Weights of a small mixture-of-experts language model, trained from scratch on English Wikipedia.
Size: 11 layers, 57.2M parameters.
Experts: 64 experts in each of 5 layers, a sigmoid router.
Training: 621M tokens, 5078 steps.
Below are experts of layer 7 (counted from 0) of a mixture-of-experts language model. Rows are named router (the router's row for the expert) and show model dimensions 0-255. Each number is 500 + 40 x the weight over its row's rms, rounded and kept within 0 to 999. Numbers have three digits each.
After each expert's rows: "gets" lists some tokens that make up at least twice as much of what it gets as of all text. This comes from a sample of Wikipedia text that the model never trained on. Tokens count by the router's weight.

# expert 45
router:502538469470552548498545466497487424451516514520480541552492514436512504422562515475466473513506387490516543540485536527514460475451518471492510417485386490457505463488500495579513560484479617475537489482544465434537507472438514509484546509508434530503492511535473546527516557537535510482449490540462462492386541518531460508476454450450556548522522438463608460481524430520553456515537511536473544517495514447556483471490496497510461433501497544476462515498479543520506495466419472510485512504459566430487489495543417507471541558520447491517471547514452521501444426496572488541513482489421513526466525469523556476554483542455553499522552561481416546497511510505554423536506494528488446478507513504457415447603470475481449507480514518520507529465556481483543479580544457
gets: "| ", "- ", "; ", ": ", "– ", "a "

# expert 52
router:530449531457510488509545480488474426506478560479428534449528548501478465470505489498551464480485467484521494537473557530477495497502501448473520448482445482487454525434527443537554500484472546485524501499537535552544469455460524520457459564539495560509535511468533474471522509464546516484458489555552596504415528483421513500472471474478502465545519495480555510498474472516449467455518540507450438515477528548503565498444569537486546506550557473456431462502516556457444476544491515498503472488508557409459403491473519525450471477552454431498474508538423468512446508471480457479537538494416511531620475500456546542504493563392448529580551498519529500384501518568477491567543466501493531572529416545519396474530485473516450562459542544521505468463539453475447495494514510
gets: "-", "–", "/", "N ", ", ", "in"

# expert 19
router:547561417466496481510571438555474451412517503487470494551504538446541477426547534437495454500448530502475503502459489449499492419480549498493529444505530448413545483548511452487552496542487519473527469437522531475493442483482536445451556443528489494490488482510534505473498556508507493497447510510445456541434452542487456534474387434482513522535460537466534495517510524583503529486534535561490513521501546490536508517484558514518473456527570535500521511470541421507472451513524444532503478500524474507474552431482479474462555485496548432410491538476493503446421525477492498444488544431447536455458485503447474466553411575471544498584543548478453595407578470508513462535567501511430590535497507518554469472559512513457479491525506506531502472548506509489433483530542547
gets: "(", "\"", "The ", "American ", "National ", "["

# expert 40
router:572477513404574500512552498498506479426497508453473497508596521493517511472475429480527482405494471455486537546495541523422503527493529460495526421432421499465492477472549436585515452518519582465544461454549560543487470442477471507451504533531487555486527501478530494488514503443507516457479452490523551545452559477495478486491458418468490508538484496471579466548515535547471469488517540487387465510473549515483549472476492570512549466553546516480462475503470521527455455532482493535494447498548492392419422451502525531452541488498466422465428510530427482522462488498484413495502552469435554492557470480486514530458545568458465495520533482522504528420508517563499425522502443529483508577519443588456450457489481474501502537538525570516506481513485465481467475490548503
gets: "-", "–", "/", "– ", "to ", "and "

# expert 11
router:488508513446470533502503395472473471488500492487483585484535496456497450484498506441468510469556490512468545527488507488496490485520498491483500502525519437434471527464577470545594494511447544435461547350521511477522507506523538584487481510523420527477528518477464496513510532553460450518515509519462462475459474495428502589511430497562476461521492548507553480500527577510526439500421520515424526597533545502489545459398544534537500462538460536512482489442514513530418505457469427475491476456454533493510550500490460543481495582525537435515503600480436509490451524486557410443460528461426536472574448507473433503539500507469467564488577515537522567445518540518515501507508535533438474494507456510491446465568490519503469476465507568472483423489483496505464512466543468
gets: "as ", "is ", "was ", "with ", "be ", "more "

# expert 17
router:524509507430470542475515458498497514499490514451454504554506540446561473425513534493444441530539456448470573581466501486489529467543565524440539466477434487435480464466480450469555439502478588411456490426535513538504492459478481495511493526577508568522510574486453535522508495473550533525492488466528528536474509485451435549509447443534545513564486496496548474529525511503520524467482557548479516490523503511495569456471558593471454504510462550533513511427524514506486472513405466516551477431515560458461548481521481495491525454539530485554483487532424456460480493476483424425509534466464495516536438456423509432498456484477463508505620508492558521474565415523510460491521493510464558518451487560483422525527476510477505522465508591495460462467607472475543515494539568
gets: ", ", "and ", "- ", "| ", "; ", "or "

# expert 44
router:511548520488533552500494526457537428444512521464426518488564616439523402486514516508467478547516473467486524509477532489557500444506528424503517507471499469496507463517556423480568509505556510485495519518569544469520515463439504482449540539553420502466492477466468568528545539500520504500527501522492516494477543569536489545517530487517488542551486523494593540503476477490532448476486523524497574561485472445500509463544532550530505436515523535444506511483488534581449552498442515516527510461481461445477549414504488464518556505536525476523424575522364461519465490502485517535526558448408519478451504482428439514493530493452526525508592572473501531434571459517511472591548506479454481495448501595497444437531514526460532490495442523589481458468548487449521486528506460
gets: "by ", ". ", "- ", "John ", ": ", "USA "

# expert 25
router:550497514385522489506491452465519546430533484447492471548542578515550422453581497498452471487542490411494485557505516475500511480528547484458514448505438476462519389526442488499473525533530531424571424490483540513553522494519501451471512532610485482490507557543512529521491520473462548493515487421511582493444499538492512522527500463527498520556491423509551490496491533465510513450501522544450515534505490541556516495483482578556488491498475508488513499434522478463494465553393494503505483454414496480486522452539472481488493465508470428478541503429477471477457537460575502425529509397437512493525450498486549506451489551438464503489566476545501505441535489501510483522582490525480507530516442641496402507531458561540469540484528482470458481446524514544558520468521476
gets: "and ", "or ", "but ", "who ", "which ", "& "

# expert 16
router:608565458484494534471522441517496485407564519478416487485532562523595439475498495470549460514468494501520572546480576460522517474502531524445551508466428526514481460521544463550544464423511564508519521432573500533512491494510496541511545509513484548488482496443516469468461500487535534476421553533493476512513545535456430481536424440522521575593501534467554511547506448488459477511454526522501482449499504456450514560483529546561502373483475523439545479463534470522494552436472471504464458509483477481553543415486478474494497488552464476522472566485449478476487498428458511491547510444451552501535505507513527462508453498441493506501560539474540498368496491517543507590553513510392495492457450483512444446524510551515483469517535471486524460464560493463480491540532505
gets: "of ", "in ", "New ", "the ", ", ", "at "

# expert 42
router:506512531410487449455542437456509476488494540458496505464501564443437452530562563448523539533557493483539471551506536514453489543562495495495520480498518451452506454518488496558481535477491506503503541483540496477522473513443523551450448434498410483548509537521519526521573535483557505519468498528481504455479530546491485463486413482525439468548484423498570427533500531483484497511438587495476423486490510471505561470479476540531463471508520559528502545459557465551411503523449452516481493516521485465421472437433392522417522460592551460497463497455384529459484480504499487464523565501438547471489470429508462513524464519473481516547482519535526512485540457543531439502487464447460493528469534625570502457543527487600530548492506518530514428514486503540472495546553506
gets: "| ", " ", "; ", "|", "time ", "–"

# expert 51
router:521529508441541520524577488524562421394507496465453514556493574472541464437548516473511461541535470538443517518463560551508467546508571435511555519472454467489508523502568486565516497554505496494561480490501512491504523492452487487488531556504434504502501487471469534525545580495496502527471516523468516477496564646494499477548472452528532565570492484539638415498528479512514469486468516505502529507503529503499451552466546505554488461491541516488472487544476546573404556499417508505493439462494492504489528529461464490463557487545493494502544594502417438472518500500476530467530545442419540519485474450439451509552490540478451481532558538518490531453521487551528487552548495463358464497503499573538513468480521520509533504489496541566524480507549507457527516532570523
gets: ": ", "| ", "/ ", "- ", "– ", "*"

# expert 50
router:511590550467504548484528476525489486477519516458514478509476489474519477430517584489507422476539528457491554551486571527475467450460483528498478446432476509517542435446538528511500492484522553472495454517554454506501450495552589461492489495518432500513481533528467500519474571528574524551481458488475567522446513517504468505495500433494506484567473530444535526499486530523502442479467527566453445527479507493544449530409471575533464482547454594482472577448487494515546490462493451562550491579556523495400488483540442552405497589570563456528530544468466472554445497492558458491590511519464486529497516503498509545541530510492491521522511540527471499458520482506555521555503526565534590466421513523476433467502441495526501542452482501534550412422512457486539521487584513
gets: "the ", "a ", "The ", "his ", "an ", "s "

# expert 12
router:547539505480462508457492410471461466471516519412451527458504507525479513421507579446454451493550476444469465565468556500486503431532534460494521544459517432420569461457494506454542538570526550489500520437507484538505497522507553536471502516514410543525541403506485499554470570532432476494482519450512539505504480517429498535475423448532454480556503496504517502480524580525476462448443461537390528578566520458501530479403508524569467503581548544483506500449550515467394565509479489522484512527476557468506483460511516474468496543562543482511546515517435462548419547506522514473468531489475563472543471500468486505515488512456491496499516505514497546463464509520473516566533526553564462485519437528518408468566513514504481501459490545485504363531498482513483479505520486
gets: "was ", "is ", "were ", "be ", "are ", "as "

# expert 48
router:527459440461491530540563487453527429458577514486470512496519561547505447449521511453579497488547529498547580517515531559491471470474567509510461441469478447431466471486464457525520475546485511454495492478540435559510501472490547504479503521549499506500492468536524500443585516509444447509401483564524510482439511526430468499504439474483557476522452434559510435508450513518465487490474503553438496495465460478565484547465534552500472433509525548500417425511497511522455514519431457491499498521538498470490466462472487485395510490592524537474517531516493525507443530511562512464488549479472481506555445431409521531470487558532466559569545548525556547436558433562474479525561484490501530475487489536471448442586488551569476517462553559456486443495545536555504558543490545
gets: "201", "200", "202", "199", "198", "197"

# expert 15
router:511530489480456562517534545492514471486474510526501522470524576442570461531534588547521477498501549503524551494467508516501515528520547454452505444507475484502493444508433480549475501498489577482528467484568518468429504451479474564472458471514370507496481507559469562503578513523519511474381562487516533540448491520491458569553480515420487513515488516537598476510498441463511468481423553584484527503517534501479494445488432588529501433522563535527471523468527553486451486442491498508468446474487514508462499509476433493470565542509512452467537550464457505449473561524554528496561464424405534474559486502482505505508536492495532488562505550512507538401600549471472514498515496480461565482546483548445404483486531547500485495478471510522540486459555585505497452495571463
gets: ". ", ", ", "\n\n", "that ", "which ", "where "

# expert 33
router:525584449488513514512547506486497405449480475470501506508499525511506456457512570451485516481465488419420520480526491524477540401484507494483501507518501524485471535541525435552522453486589499456514488452564436522505492481551491444467530522611438523440455505451467505546531544497498463453461512567531474542439499561543457586476504484471530566504426530449528458542470545454462512478449622565540557540476464479486583490394529579479531502563501534465465540452534508494445463498460460549493511464488498484528504477474471457447565587544492502509513559447488471498448534489530461421499513489434543465510514463494443483512510515504546554470539502503462472488475430490567413496506551569465519522460452539520490500507480503489532511479499561535562448470540505465470518577525500
gets: ": ", "of ", "the ", "as ", "by ", "name "

# expert 6
router:499543488413515520444614493477527503515496504484423470590465533452454486475546574419502474506467500423450493537422526475517506514532510528495539491484414471455491378539528512518504512491468542437467449488528545524516497554441536550467425510538426552533471522548519474533532543487537546487452555523462555496521472577485449582525408418559534537523467478462564457507524439531494456498472550515412476489492544479517537472475454509456484481513487508516447489503530441470476433459412472508484482519524469475413489487470451524465488539588525545499490529500426463533478470549509407483532507413460534444521459471467509525561522484453525476560532509450449587459569504508469471530523483487481478476483475566492496496516503499525489554519545540498506451460543511513523519517485493
gets: "| ", "- ", "; ", ". ", "– ", ") "

# expert 32
router:557540516451519557447573486447486474439528546485492526447489558530493491440578552530450499501479463538461528532473572486544458453522578500448525481509476497508544410501495491522496509392458510397537462498496545508488505479520494559469528463485461534518510541523528512597552582499489538495482519482463458486463526588464505537468452381488475525601514494463566478515543529497528482540511554493492483501551516459493502478470514554556504500523566502491490475514590504420437496442448454504501487487507558421468488435508447537422528516501539495504490535501391467466476500505480463465507575449515548499548467449474544468541420512426507479505552498475449501439511509558546506571466472521455504554460473539531453506527500538508450495559530555498516431548478496475486464557550530
gets: ", ", "(", "– ", "), ", "; ", "/"

# expert 18
router:490567510446501481534561483435459495475522520467465496488497597507529454453524535472549452478501468418513536574484524478472556527452529525515490474494471518481562486493487522575455464462445503517521459471530485478574494550547543487489460402538471469467509461507525617563517527471511507474481493518492535597434584495504439551526478391480559455512507499488523492501484475484455479489492488547516490536522590557477488499507500549600548471503507489504445497495539452477510499482497447577501510558492503470497445530503529444499561482588559449491555531542457511543450509473515472529501495453516497458554503511507471504512482572454442560509535562398476572471508554545485486562560573536458549509419471508532416452508466511471482599510454503510471430485491449505570473475530496
gets: "'", "s ", "his ", "her ", "their ", "' "

# expert 37
router:572516491500547532490560469514523459447576509464479494573542521533511423472508517423483470523524512471492533530510527482499488530490491529500486468485493471514501440520460508541514585460491515450519457438509549489477497472481486519467441504449454490532506463572488469550495555495471527457506498476431557490456531522542460481510499433526532485567442469511563524514522526488457403449517525524412429511426508460558522541484474572562498461536493527445494562500448507524538478490412448544471445544575435432526474469553485442462497536509428487485568506547481506512467540473499500478531507498453538457549422480475478527456529537458521565489616561474508501450496471475579503608483539467518570475474470523531505415510461586505519512516474525537508400440570510542550540510551547
gets: "the ", "to ", "by ", "a ", "would ", "The "

# expert 10
router:511567419411501505475533502522521461416523521469466509505463485450471476498620559441503486534526446448564491518429536538484462493487486448524481483483521479461485443556446529541559500506496602520528487488548496507488562458473474576451504518490442554504457469537520537529509486513560504485492492594447495509465562497500474507491425503491534526471550457489589445482478505533519502499488577558455472516524549537549561454468510528521463433534549519560464549421463529550475482490412456515478512505523496446483491450480399483419560566586503504529521520440416523558473432468549506471473484514392517494538526495536503429540510511458552513507573548526469545500554513479488437514527485517473498515472523533525483470557484469512507557502472483484451476476572495567535532529503546
gets: "| ", "; ", "—; ", "Preceded ", "total ", "United "

# expert 43
router:520587528490396602546442482510517494477509532513491480508507537446578490404562533471510443561533512491439481535416476498513527414484554475513551433503472500456476406528520490483474479501484575454491476458529548551469489467513505468501504502584447511498522490528481584494515529505483510441435512564537498525467490567432485549505453437523518533500505520476498472492536520533511466491464545571483467546528556487506535489510485530510468476503497541524565492466557547491427506490440493499578456514498539407417462507482446523461511458523549517501513497557423533492471554462462464488505501520419491494547510455453522486523498559522526528555580537431429546436559459498566494522511522480462569536512510540422446524534523484528461490510538592522533428466560524505530484506570484
gets: ", ", ". ", "(", "and ", "), ", "). "

# expert 5
router:523529499453422510519591457488461457440526468496436506537521552510508472449555483435541487484568532485475589497423560536431512516546542482442512461514466492474480440476544522524554488544472539451492482512497474538448460529510546457462470496548432500522567524490541503502541541502523515507390522522472485536477477539493507507551504485531530516548461441566548490538523472567525472525528576504453562478494497477521466508470564511470469413518559566449499498436469526466386525483421516492545509464498466449506495564479433503397505460509525519488541511507438518456468482456523532460532483524431521486504459451461523500459475536545477512498552597575529577435553478548530471598545525490461535488488497497499448517533500566583520502451535528566481468465531474544538524531519558
gets: "S", "D", "P", "H", "N", "B"